Experts of a small language model.
Size: 13 layers, width 320, 61M parameters.
Experts: 12 experts in each of 13 layers, 2 picks a token, a softmax router.
Training: a variant of SOAP for the experts, 255M tokens, 3420 steps.
Below are experts of layer 3 (counted from 0) of a mixture-of-experts language model. Rows are named router (the router's row for the expert), gate (a neuron's input weights, with its number), up (a neuron's input weights, with its number) and show model dimensions 160-239. Each number is 500 + 40 x the weight over its row's rms, rounded and kept within 0 to 999. Numbers have three digits each.
After each expert's rows: "gets" lists some tokens that make up at least twice as much of what it gets as of all text. This comes from a sample of Wikipedia text that the model never trained on. Tokens count by the router's weight.

# expert 1
router:455468510563509489529471470499525471452562444501555496523498573478451432561468474535442547453473555495524510568524470522459473556423488542485398502482495453510544496475483503476455495525497480479503563483462512475460532540437500502507477529
gate0:495515562503444552546449527452527470534517492599477566468492558480519481509561503564495524513429543528492501584575396540499480485521562501458523457507535432538518531462514517485517494480566520476480488502473489627512527518459502449520510484
up0:527616517438403541541551480468477464523503528506552513477593482502581501552534478518508516452471521464517497451491447500493479517471491494462548504503583456526402562537485530464508571519481559453519464505571466493490573550469419526475480462
gate1:553543469484473474493477490520450451465539499507490524536484521493470470525516463504482554519506497524535447588441472564493436532452465521478519587626493530537442539528535589469511554477472540540523473432497544438522515579477489531493532567
up1:538530491571486542498473513482439446511470510507441570512448561500490540546566466490494480548441515585413523566480465472546449388456545531493501610483585503507554545475534566533565426481461439476576467434431515480516501488514487484489498483
gate2:461531458472514613523458485550522484515477480477532410559454563453514489537412488511524505485419469488482466452438541519494496559412456510507495483538566524460560510551515522547480527554507530517516495506500465502522452475486482531509513570
up2:459506527489499475505539519589487490521516491497536417529468476418417575499484540501425542428477489493534516482442546464435451542453579493579473526491474482510503462497509444506462479513454503481518537439461489481525453572465553452545518533
gate3:543555494485557467503520422462510530577468507466489488529574538559500581420504566467540519463446496452523548526410454479539475525509542534427534490539511422463549516503495541591505480465429485493486476529473508466529506524464526532509422479
up3:488516516525525582466493516552487478480537523513504490548555499528482565396482506528456505516429495426508564503531435548443493526465507508515538454504541456452542509423558468435503499545537458496528489481540490498501535467494456488442555472
gate4:572531476487530548503504505474488541535507566499524495477444479484462551545507506524483503537494509425526529569487460530480465460508553432487551492552511451500484525502497532496444506566524474435491489508465477528530496573517522503468533542
up4:542533534521506527518520572507512465507448436487545507515505516500537479515502465547522504481508517428550463500416584475558429521467525429506570531537409513551552515458544491455519507542463584556468473515514507519502559494448436472506488518
gate5:556422503434551477478503510547511462450553569483512468523484490548471549495472482428455503577589501516537512477523491411537451494550453488473482468526565489504483528463522453542431518495535485514501532546455493489523420463504412483557468582
up5:463478477520451540473564531519544484490512492577523481485491479521476435464500418563479510544472474587437557535434480505520546541541497521509516540467505487438553467453509558484525449492508475513562510517476567423538467501461507392463498490
gate6:532538580490531429452439482505472503469432399453464469551477556459501448509489437424502542508526550537504513542501471507436494416550496522454432453480576513587516469481553618479529501492455458484472489536505536470446512500508550491532485497
up6:513499465490470513503461459591532513517484515488500463460433554501522474516444642474502524513472484529501449504572505487553455544501512539435534504466506479567469453479470439472442468481524454531515530477512528489493533545436537499526509516
gate7:577552563482567438513490474458522468486509466554496518461510482482521501477422509514516454496485560558537454546521520496453487575538521523486511502506488514574510525587432496535498479517544530488486541508561480575448446521472484476485480414
up7:513481473501499493492531539477454454564457507460436444522530482490526506477464530481505461486574489581512442521472489456497436499549495498463552459492470496521557531530527386492486437526466521470489556490506547549523404464527493485581459537
gate8:519542594503505549524579512461459466527449532522499520529485517482458477521526480506511455487520616483542486452506499498499502498491456524521458451449551472510495507504546507522489552425531491566480531510479497520486496578433633473524532452
up8:610510442447506485473493488525475466528494429484537484488437495525498485500607521516545456449510618448478500409484494483498563520503408438485542488522544472541498470475470558563500542439542496486501477496483464517426443489478487464424532476
gets: ":", " of", " by", " as", " the", " for"

# expert 11
router:495499518584430464484522554428551515474553511497504486529521620440531492520445461523512543460474467514495532539527502527451549534559473551503447443516498566466531485419455510491484573588522467534467551449485478553503452498517506560517526520
gate0:452517579525526495432526521476582509536513483448494507523525490531479511477587523549468482528470531504526519532465503480462504516453499466479494498533515515448457506428471484470515505565497516551482529444509501483531510510508456538424466481
up0:503532408505527504549547490477501554517487551492493454457482556518499524583468378473464486495462454526444497443521479508557452495511428477457518564469444435517541478597466494485456442482455477536442520564451551474492566472468455498472575567
gate1:455476531526465452453557518469439527503495491507490481476520524475430518483439449469463533511514497516472510489480420514502520511504569513541464441501587490546505513500525490449506579425478492419536492563536418513446393546464521540476513499
up1:469544485499458550520534480512459507464566472616450531502508552504556532527485487516562447459516490557487522510558572486522609516467457484494485456582552460454550497483491476510485502551530476561429483499524494444470482526566476487478501491
gate2:460640496482489537543455478527529582538579506480441620528478565506411503503504573468464458465510557408469472509428515474541491520524511504521503468502602472512541428521522472542520466437505554553443530520513539426472489559530494517503514564
up2:510442543438497464562460550500456504532491524464552484519521540493495510509470491483467548541540486520430500525519453441514541480476492553505510572523451542483478571458461497493523520428500580471457439465468574462469571551525468485608544422
gate3:497485552523519506551519516511434474514529509550553485500478495437461557507521454529490548550417475495471492472461486492481492449516591523470485547491525454529494561527471457499481453426437573483509462532579526475516514467470471548473507420
up3:628455478510488541503509462514562528530522554496554586481467548520528515503491525514499527417561493442500589554486567497491458511487438444552463511524474469522473529436520497523575548452512497460466464535505489476546505481526491468530444517
gate4:553516452538523531512577422479488497486534484510497492473500468541503466490534438546501474487494441477477530527511560484463385519543489460494541434552473523486489507491472560514563478466466442453471446489514488506514495618517402503455550562
up4:493444553399475541480530427546465459499522480419569501459447567525435460487559475536393494444494474496565478491531540464583500523498508473529476503462495448508506488549489501534423591519449502527463411452547556500491582484451549508488505491
gate5:580521456501493448540499514516509461467504549471477515538462551543495462473407497547534585522422483542448550553524481583504453474470516523520497452481526508577518485426449470575411548428410477491458513521526456527590499475505507567512517464
up5:535542513409524401523495550490506501531551447529482575473440508493550488447543515481433514486461454450469485522525494469505423522476466495453454407482429539579533492540506405454445487396502514496428574483484485548511536517539474543541438449
gate6:461374443552487452465546520494522496459496527531475544482521551530564483414470524502483546514495597541503584528503549486521495537522508563514454439521542504499522454537444472533488508464602499433482536488429472547557485529437459479566513482
up6:420476503500561584457481480543515543560536519521498458502503475563537443491481509563496546522521535494499496492514470513532454478465461499488524508463443449483526490463526448485478533553615456566544510468427475519464544491529485521487451515
gate7:475552468509483480519482555469466493430469523454471406534502537538453413482482471523462519534499470556475438428515475484550492528427445537463527510499540511533517481485467408496551482616577469588542524453504479521416505574435494445476543496
up7:468529457558443515485592503470475450487426478517453407497566498523478463341509519586494546418487457534540510491469528511481475444518490467423476482462498480520465542506483509510516470500544533446559480508462544518444508450438456428521440525
gate8:489506495555495490484499408452526459515461440475495508525582488488518494508495551433453483446595535565528540523526544540461457443509489511507456491553533533544489503518399468513479550481495520466565467529498461486503419509555509458577498440
up8:495473583516506480520434471611514477493528481483527512422491439465529491485486550506481497451547542505532543459559516482467490537433512492533468425465514461494470556503505600545461416459545529532542451506569522474385448496476514477508513488
gets: " the", ".", " of", " in", " to", " a"

# expert 8
router:484477448563535501483523554437566502498538515498466497534487547569449462514438450519461501490479527537543549539482419477467494567488480532479436457469487521500525544466490509456483586567510476530543531464537515530520575460508467564541463465
gate0:491493493499580522481536482527459509451557477546498519440487458519430415461470497469598550461451445517468521546522468534529492447533487528531425479469475496539487480472505533510507593499504490514492537487413462508476480566456464512515529436
up0:527591504556524526492457500450532489397445413448520533506506485494530497476496435383520477512456503489524470489587521552491519513509495439453596501487494509493442496443499572510476526487523429512394501453504436523528544513524513526538493592
gate1:499503486498499521463512505532546477509507509584473517448510453456469470514435499448545542511582526461475594527529490551520482516545452496554466557491506534580494552568569520540560564548470485522548469461552508458487497426489491462528584506
up1:504445448465518502409521455472493532564487515539506491527556485537549511538490577519444587470585585493508550571560462423463457502478538501523444536489488556517592504552524452455493478505509513543521543459480455508492565510488481466506554435
gate2:475507484542627515464504444527529542502522479473526512474509523456586482464583465476482489485462488421455493490507486515522566480520539467538545490538490538481494490471503460542455504532507503475456526475390493543487561487593481558539512519
up2:552538483514497508459468443528520487599486462525492519493471432507491493507481440447519470513547488524518503500561517532534479509500523496559463560438514500499497543460483509467467569490520427446398524539464545504502526527502503455563441491
gate3:508493584546472482446479539512572581566559482467573469511529502449516473476474523457527470541533435544570494497523528463570533487458531514559510544521514585505541492482620503517451488507481522520497452446510555497585468427550522554478553536
up3:481488441512558506531478535542533548594500527432474467520512515439531554595506505519594467498402459559541526509528571502541520461538493504518509494509594501471474447533453542521492448511419537476487498486514475494475507508525398557585475552
gate4:476543483526508503483424438489480507432489476485449536515493509525440551482476506467482474510454497501453448517508546548431497470533509499478502507503473542475444525472511495436517560447464503524441510544529526464442462473450510491539449473
up4:467430560516520456502529493515494453516477481468528555533499468491452512520441597511458490569462556502637521509579508487489498472499499494516445543484534541525476555548476496472512540458498416478442511528498656505555473404467488467477514509
gate5:538481555467499479553518450516475476452502574490489486477476493523525513515516482589542462526553552454505494456568461460554439494460487463440452512454540443411540552558583481501455517504449545493505483485512544543443492453456507520458547469
up5:505524483522481579470522487512493548423495458477503466507520464492501479437460464434539586487491507581475521524461530479454474510519525516559524549485494570575506424455513488494484465549485470500443498534471502458489513451482592529549498436
gate6:527505501524492525573552404489498488476477458537491535537438516520485455549451481520543555576526486543489532606462593548447539477485498452419485490491467521508529517492559485514431493492495496543486529526449451519483454544559487419530516528
up6:452560409441512517523414477447456525540449513549537415479446531540489540502467495556460575448543527547557503525475513506517468474449531592515431526478456439475535501482493469546448435533503537471493507575470462511534545527471551453439529580
gate7:538561466459504494525535527489512531510480442481547553509499481516513476421467426548527515539467540464458576488553474522504548474445521552501460487490425497482498493454458505490492489550472506581469541520498476530520415521466533549509470492
up7:542464518578528547464520430498431540474477485536518525561494542458504471529499433649477533571585435547479535558448494385588448454471493487425492467540427392499530474467511475591517540412478546478493507576479520494519517499436443470557565477
gate8:532565443565518531504550501411541495510514499509495432500445429513507471567511488527529515496542514521451520561471466537481460554478464531556532451515516477444533456497506518473461437479431428460490448538499533499534517440457501531516442546
up8:426497551492489451490506468494466419469564541572535523493509432444489499494569469509459516489459503454511476512455523460439488504535536494534518400508553487525545488447542472571499503502506456487486493567490536498438495502519552579480512487
gets: " |", " ", "|", ";", "%", ":"

# expert 6
router:454465479514528475445561507472508510522557472531445438483508568455517432537500431500463536419453517541505498515469441520472503523479549511489433439502472511543470565464512490438478579525498398464496590447485467492529551500493492503563477512
gate0:447449476525453437509519563553544573539502541480495442564527489521572512510531513536380543429461468440445552509527527475533427446459461451543509489521519467533561509545498566467509485574493446539502495466526530469584480559394486421577509489
up0:432547418445483515426476473532546528445544455474517548466479539425480508557478510516510506482477471506468492421525565475540559534499464492445394460483613474454502445478462464563469541468549501421493447463525535514483551446424465497465481482
gate1:459516486503549507543457486461523484495502543572465515402516522563518549487508499491464494475498559556417472488559570504525515542485527462510453501552497449482524566483519482505492455570501517485505490413445558527481558508538488444483422467
up1:513555459469444508509492470492471558509477431478502500518468516477514563424495507548562530522522544467546461435510475516441478505442528480467517502518493551487478482532505521410498471567424446475587499509484552422567532515487506522493447461
gate2:428563416408489479514569496414529547484467453528486503509489499532509474490535532553497458434456413429439541513512449532496485507538457477466451588525545453492514475516453474538530476514503472542485467480501494481467530523458503443477498496
up2:497425543552492517531514488515442486464501507480531514520429505524524502522496558532469539489489536550497457453481520531531504484539514514499524437539559516534480490442529504439509523454446460501579490405525519597535433524553585503484460460
gate3:486488476504532502470537404467483495485434470521496508530474464460437451469513490559532511511463521517543501482474524482460562446501456457471502485447480480539424502611435440507539466418517575556540549551555535561523490550555528536566496496
up3:514424443460503539494447465508428532537492507521446449522473505432439448437556418499472465507503537483513522486537505478486464508543556455544463513457441507485503490542539442395545465477496445541417489545509533535462440495555524509522483462
gate4:522538512468469450479462467491488481511551561499510544565511479525505533482407542413438550470488473526502488475490453520488478491531581469547519467465529436489482484507469475439534475524598510477497453468495445508490475477478499505512529482
up4:463538481469512477429391460476476509544500462535502514619436496473531526486546544595541446445539391486546495496495521496492489571539469485481438534507507547453504473522450488494461533450586435500459455468515499437527526545491445488506497523
gate5:476441487430542443528553539465524526469518504510444526478487571442440529565517468573502508422512486525473474522476529472500489501466555467563511490491504492522565463492474559500558532495458474462525488570561492509570472508447493539453439523
up5:476494516524535547504462481494564534528528424452475448561540501530443498536476497508464575462480530423520494445495493475515465483499493491439571480483517524505432488529466541478517474509542545554505529433505544515477452468541471464488478465
gate6:408503492529494483497535563480517517536497523530587530554531508448492444447494493472416474463517482539535505501479463443525477484468456452515453489419456496565554522448499402464523554429536461480509496502506524424484530493484546571474516524
up6:464434508445527451606458476538519416492442455485494508470492482529447464447478506502514473545510548534474510471519490480518512496481489499537504484511550512484507467485505569470464497605446495495457509525507532464495518492542463535549459464
gate7:448495476551593443486510430476539563477496434496469488483517547513512558565464534555516450471535450513482493480458510466526568497434475506518431535512563538510572527523529441551550531535543529537483532517398522515501507460499479490521472490
up7:432475509489487491523525511457522474405493425535502467427443453495519459499429534463433488592513449548498471466442469527466500525545474504526605509466501508461504518501570535581476521559444403476485509570489461484597531437493495476564446553
gate8:494482523477489495558585496450435584508499519525546516551492477511511508484500537475493493492504559537500476438548483503465502394466476559470463540478515511505501506485493562466494458465509473522524427501471490489554535451543518486496502534
up8:517504545486601483536462507531494501457550498509483517485529509515462489485513538487458483500490502455546469400495456563564514488491499442476560504482429528531566568485382474504492455546475564482477485471482520439502507488545440542501517476
gets: "0", "5", "6", "8", "4", "7"

# expert 4
router:455476424554501484483529521419521531530532559532547481518483536496445461535481464594481542483482512490493497503535488509457476580463470523512457496464494458507492513450544510481489521474487434495554550466511552534505460497531471536509516505
gate0:487524463519466510473509515529476538528462426557486471535525438537473541526516471494485514501454526529568484428513518457490600522459486488500511447486601550560478468483535468534441480570512575488512453478571502482484535480516518512541493524
up0:480510501468526473416573495490432518498542459471474463597458566527525568462502520483500457500509415544442457424498561484469467578486424469545503517581563473501427524475520508425466533439512510524525534469546497456497465507508458468535502549
gate1:468541533440423514536472374448492604457534517556495477446576590525504551554555533531443534471538589555467559459508514442414522502544487451513502564551430437535452458529531487468549540456586491519494487492538477557477531516484503535477467466
up1:449574481559532481518487502450501587474464541519474526475480440523564543523470490484506538540513512484414503478543494449516509483596452524521552456502450455515627534521536541466437509491560442539588500525524496491471598496490467456523473528
gate2:523455481495472473537421533512522441534466585530441438553524584489477471527521473505502510517491503481488523412547508577528536460438451473510508540544449493423588545519445567513570474545449419572524580393405587474498514492482499452462495444
up2:553427477469425463478506489525468479526457483534520525541523538510498527471467477514552458509577573500528538485540449569483461445488476508533498407539506446547568599530454530528525509577473448544502583549473478534489503534507442445547548482
gate3:562510425539493535478524522544541556520560452488430532525502512428529510520461451483432604494543502452468527470505479524492512491521531543469518484462504514483513471489434571466454524550542482468662529528475534499474539492442495459424495530
up3:514486460488446481426479502452486508484565497567468578469544478476432494519515497532477478493575404449521541446518446524512503429527584483497525481450456420455473502544510512523560503543531491561524493476479612498523538509511531464426464461
gate4:403439467515503496564472506463557402523531518506562565467459455535414534546463492513433559498532458498427516537504546367475516542469502562470472470510451499495478486487474410521479538491528476499540530562513522546495537505516528551407521529
up4:494542468489486459463471515572511467599497471504511509505490540434563507461524536431502480531493446545430452520482435486473475506514539523549521509453561491526482515473486453544499552424493476590539449461548472612477563510473454502489495559
gate5:519516469543508540493496478528487452540504469543500563488488509510475493493508561540530576516499559542515510476465510530407452513471512502477573464515521499500528532546483522497486555550568462502477544495488501540481505556478501539595482480
up5:527488440504495457562547545507572520522479546476554495541512473517445405544490480549470505548482405483529422526472548470506569493497471460446520525474451478475511542522513480565547509470498447528437538583524515502459500494480523501496517558
gate6:459510429563566484522459540500466425552503510507533449553496528417492422478516467511484518533468523483536540498474515437483467491580468477467589478508435479471447463436595516465530488535523445578491528538528548502492459479442585476497468470
up6:525495537471509416518501470464490501475491481486432510501511487415502555520491520481565426416480478525437532478527513527540464520511569512533516578491498509476465501528526602552497520446497490484566498469466554493518506514500492498491505511
gate7:526428455552528495510516429446506524519523535421540544486472507503477468641511510510533475553528462520459461423490478477498465494437475532504507543517529500473482545499487447531456552488506610444530558507492552523472482518565527458394565507
up7:530480463531465450490411473499478476531512455478549507498439574549499432483576407548438452538494487487553485471478447495498582506446574427577519555447573484520543491464475487523436481523503441537514466478437455506508542457490543516485511465
gate8:519607505497517518544483520430485578524487489584539569548546563415457475522517482521452537505494514549517513507481492519549461472478537517585455476505510547530525525472429522489521492539535480451455505565513502495501533475511430500457497454
up8:469521492499536504505475487478542595441455539478488527555559539498505463522459473456484445437548491485436440411588501438442440482510471573466501519468469523467535585494471520455486451568428452452515537451492573512602542556538501518408558455
gets: "1", "2", "0", "9", "3", "4"

# expert 5
router:481452464556483492503529507434524470543588493471474476510470494509454439548483487534520524493514453488558536542500460482421442499447453543461452507442562439525521467480558465436483601510501487543511507449478507533468508495467524565528584434
gate0:505473477485536567504476541490539514471451536532444491490528479456486492512583513462495472470548478521473547472457507481542455439569538452518507509502427509435487506483506501434575525556494553487554453408591416541522479463451504488504539502
up0:473523522529551428542511563560535517441521579419448404470539461485537482476445491543470479480488432448585492558498450547464538509466552550492407441463464540537536531527501445577534535443535442419415484519477466546537510519525466456530499534
gate1:526457516445440564450482520543534507466435525499520448484506464434569514435532440512457500474539476495461600504451534437490471486468418479474518454480444503465524521513558524465468504502483453520433484443515462558533508445572488446475510531
up1:400512508486498491539439539545476490416554411431500434447481499456519500488561504510448506450561549479514567522508442449490555487543453477529512571557476548446488454518437500489509479508511576540504483477448417506545541531467478458487497417
gate2:512462474552509545523516546555551534507533490523504558492473485372489511589488454518499524537549426488430573552489505480552525471477466386525469555420477594411532554533547507456551539508455498587501491472493462498459459503513432455527427460
up2:481584440541539510488528429538464465479468486526413487495496445467538497497555482500506557474509547506522495464520525492441521563523519522504428536496453486519534505470454510542475542413468491458499494546545442537506514491518436528467487400
gate3:434486508547456427462509431443534531586450472552506495458553549464447582485562492525434495466505475557557508520493431504547436573408533471567498500588567480513474472516511418545478528483476495567459523501537588450494475576569540530475573527
up3:421488492489489567471395508443578543494495440479500491447474523498555431453446513493511514453455485497512492543440472513468496521420493474460529528481593496483498526455483479588522486507473528552466484518495564420525473520527569417463497506
gate4:559469462492461543494499423465574489508567496529470550480527499524489481495487487549522523520414482566546511449430514528545526496483515480494503485432515437438533387428497499472426518490532452475536507542502490530516565536473469507592540428
up4:505509464475554512492471498510494509500454468510476576519571545502483458476436551473539502460532454486521538513582560498502512474499567431498472505464524500518477499467578579537509457444470523496492506498464463536519543487522462480559486485
gate5:478494493460463401510489535487453450406545477534518411515482542470470495487492587557494508504502512496560444510528512478455541517447517513489535543513544412501528558556520496475477445436458597534454489459459573505516450482524535522444525486
up5:561486510535477457488423500524469552520497506489474496473524529476533453442507504552534490481545437509517466515499489500508487482452527546439525433454472526560543471509510498459501573459584470464475515481516452527464472515479529537495552480
gate6:522425362514505429404504562522479510491538473476545422499534479600451449488460498513490475474476458463501534485499478521483480499492471574449514537513492515548458554499531483494467505489543520466520498563430486516509539491510560491535502449
up6:516420455386507510521512485442498447517505426469460524496471465547518482518484516473523444504540447489484535465449523483465491502524467549470541546502486515525468496441509484494502568425492532479437439484447510503477452474389522522457420474
gate7:522465532491516534573481480469498482518531604589475530470496500463519466441545474434566477507498485530586418529502492466500485418480562507423509473486506498532497537530489495509551514532537488527495432498509457405498492560523512471479516467
up7:524477512500490564431456421528485474523498478525472513479477483522450520418445490501531438520523495523559501584492575564495435393453543562410558424456563474507502508458593562486474534555478500487479534481470554478502516549560475425411462509
gate8:475541518470475499526510582479426487545486525565539483527515511518518462474493508439570496457487486478424569557488476484499517512545482508501517468531529495542500483524436480454514508481436501529474507469452537525575535486460605510515491530
up8:541532457510576532469606496478419585497435492489514558475475459433477560588505463509540477524487541465494545496454563521492371474509513463495501501466480448500520516547511543508463488586510551497465525451466512463507529474439508521576503468
gets: "-", "\n", " |\n", ".\n\n", " (", "|"

# expert 2
router:447469510580451479543542492403527439502561494538553511532409538443471483546510483538526544452484479562512538478513464503505518521484421534512470448464519540440499537477544490432541577546489454457545517447509529513499428553484464535500513480
gate0:585420509525467525495461524451446452480500473498493473541557560432462546470534495558495450451467524566531517536429533504436535469490468545442547448487485543491484496504542509526512541521477507517442450493466500513479542564435437554546508502
up0:458487581427486490433494492482433467481507504562526448447480494490457510560480596559522575488538483478404496517496495470498504497490524539443538545431485514483503514539512465492459490445475544527556483468555479494527472435516402452553476464
gate1:541482481483495432480460455492525541482484491513469522499495539582494493454404530487466553511516593437490479513535527534544531400516446495518496476458466511468533496500459447481484541510531505521515495501459506516530431504537490472562472421
up1:482398479512513503490488464567460457548475535388508528466460542497445538533527506555471427450562509531504509501522499458447512591472514486529497481513515505443545487422495462495546460506511548496534482510434539509466494339489544477377467516
gate2:447488533554506484527443452575505488497533479477476510523493541414474492577519478514545538450437416472486474529522424486483495444433541485555544563464506546504513393464502489471539455430456524505509584479460512592562528533470455551481500496
up2:509458470405470435580499567546505514443449498483501479465526429527460541487511461507450484536532513475478487445496427548492462556549517523459508469551548443480497481524435555465492413459530531564529492498483513508487529466491491497597531513
gate3:539516485418538449530512532511568423493524455483552509515440516476483449509480479514575526490485457464474581504476528537482431487485495505474537472481520464589490497518511524484609520606525470537485539464476540466558450540488518557556472457
up3:466509578582485556462439420501587484553504545548608539464505446529535461407524484572453550487508518523558481557491551521540587496463560533498452483492504535489478461503450513557503506472484493439498567492490489521444482421505463549433476456
gate4:558448419546530480562533499472521477476476504440454523490460462513505452456565506476547525535522491436464483478459503586442519486465444488496552520465543528500540552497479502457504528499468446517501447484445548512501502534537518544454435547
up4:429565486450545482391543490456427528501538462537478538504480438528538574470370470538513469476464529524534513485500487587532601523446464477498470515545517456467497489484446507495472476600451527499487475558501531441543491506468522501508512632
gate5:573521521483465432515530478494501485540578510549519452563460468500475524521445483482553493469492454504546498466492414473466520540497529466516458467540514521473549508538486531485508535500462567385581538457541477579576531460420474469510417510
up5:583476506510472460382467502445541489531515485417577447542488544410468444495494492542466500436505480557482451590504482517507477482527521524498492514493460473594405548498543524468440470507501443507471519463451546466431500460498482507503542434
gate6:503518532510535464526499513526537539504477528456488563465462563430518457526522529526468482483552559531536568478499486480438565585563525454540452521499492524421523429537531481489505532551458476463486504467489537467479518411446500489447462495
up6:514470451545515486471431509418460505500431460524544485477519474518464527510532519493529560460515366515476463479494559509530506468516579537486498528457538509510509510500471523565515532477500484502456514471461461514454444513550531495534526590
gate7:460522493565447526503621516510485474559504545463500589524463504515557489559482546482485492480494452527541492489435534460492491485516468476544507467457489487541551513437511509527534498491557422493504473516477467553545510471504525456467505508
up7:491546477529463450489434581494439499561525446482468487546461534532449429446495522510489562536458508455551512495516510496424508475542476515573453541468419478561474521499442472560485466473541464477518500510553511495501504493519488497512461543
gate8:508444506470504516534515509523379474483456513518498449477527522592508449592483537466456503524529500422563473506549485558539518418506556532494529511429509477523497431476463497389477495473490471497520496449516494553542553553488563459489507440
up8:574506516488457525473494468562493511425412493467522479440498514480524534522413538442551469520501505495458534521497442485532495490508487586470453463464521472526599514448547555451449517458496465465486423441551444517471460591548534510470468492
gets: ",", " and", " |", ")", ";", "\""

# expert 9
router:415467458545486506489520496403541464510525538489561478549432569495444477523475437484514552487551470480514530527476499519407487556462487611511476513459519456560482546449457508480428551498565517529499536439470587522474502498489502574561501463
gate0:574522487506564457533565426459576556533437508445515472545453435508495491477490484551496494504512477433398447486518504544468478462512412519548455557528462513460481468517565457485462523543511498619412492431442568531484573505508505532510486482
up0:458480525562520413467513468530547502474492561494528473521452492419467496528552485506415513507425491522478452511476550588510498414445480484570544514517558507487513497493501600525510526570493517480520472571513483482473521451504439549612472502
gate1:517521420544489557524475490479434523492468448512523509517505504500476542494501441482531463458494511478474565468576530517509474487478433473539469467515547396456531493444516540501419491454461493492543441491548594534505533533512528511506519448
up1:464556466479486455467495485455553476595512446492490516491509525526492472470458513503455463488515523472520536479463473489465548502423466528447538445509445549420527546519456499573507544553432476503504561443497495469514512543501489424466469509
gate2:521527465574620507492508471546473503495436546481529453507400504534464513522507516575506488503529486504432429504458468506482449530538514488469503532581466469459492470535440473477450484474501487475435541488458505451546443522507544483501617548
up2:471550421527558468492477452555527481477461511491539556596493540507501487494505537537494475517551520499520525499493510473476541537549434561513471551532412507454556497530448496483507498453486493526428518510530534542486487527538465524471541476
gate3:517520481487523523410511459449551495529500463425479451446482430538411515470480519437506535434410536518474459523528546516519517489469524515496460460447514528557573459501512603427443495528550539536488596506482476509539553514466447513545573476
up3:538508630406388434487496564484526541493494516559482484568487539452504573552430480524544512465428473480512483501511515462490468511488478489557495504507495431505503527445547493518493509487462417452484462537490551540487454504511583505478482439
gate4:522460542487452538541558563489556465499491515470511524405468521478473448455474523474490622490488474499485526505483466421457538502545527500535538512487426480496402497438512478461512572486515454502536496502461500503541488471490411500487496496
up4:451496480449533515426498517468474544535491499535514508534569506518367510547549559526531420504545448559505483555532476549514510475455499526536494541496540484517475504521558516514476522532403534528438509480496519502535571521422509483525507499
gate5:543490501519520463494485499534490482441475584434504492534535504480487444452541456508585598463560453524506498512526511492445585503568473470431509537486457538527417536522516511519476516538473442541526525501520463511469485485515531431522528510
up5:441528452526542437515479402521557469527544431551471468452568587559540504489453470506477495564527559510516529460528456489581537546474589492538475467481505402506504497570474539488516542490503497524459561446508496439591505467477479514487510492
gate6:442512501425504412502498516504488541544533500453456488444453524491524516548548484529524451454456509530491488505461506484501539500479475528497424521511511529561497523466555476514548489497530480545502475469475520492524410474429466503463422437
up6:537487457561543507469475487432437488444431586550456502539544552515464488479484574486487526450468479467501567494484482518503562490475499488403414466472548468535545483592518472542523493505565500487502472552516493541467515514499510496474517522
gate7:531479492574459477410516497479489464444444505465459478519503583530431527487489534460485499463529506495541506510495513541543517541552483527493515501512399498443500485535436510506533582534509531530495477581452476494510546540538430468479521470
up7:488475530579427472500505535498459478530496478497481501520572512486505476558498479537482517548545561526492453516566506526500457516406537589481479487463514510509432511512483576539495482509497475482501512530421542514512500487468459516483469496
gate8:499511486498544559473498540547588506469564616475527496491542528524523426463501474480476451452528479527463548491534450540584475592493500465523493557526529484506501463467446535457561513577525484507494498462534422497480555495507488496460499464
up8:517450507414516525523540496493539506513516389513487485477521445578592512478434561495511518560490481513520504590431514470485475472531478468517497460488475530548436534461526478515556468480491528404443509502524472510483535502476472560548601504
gets: " ", "0", "2", " (", "–", "1"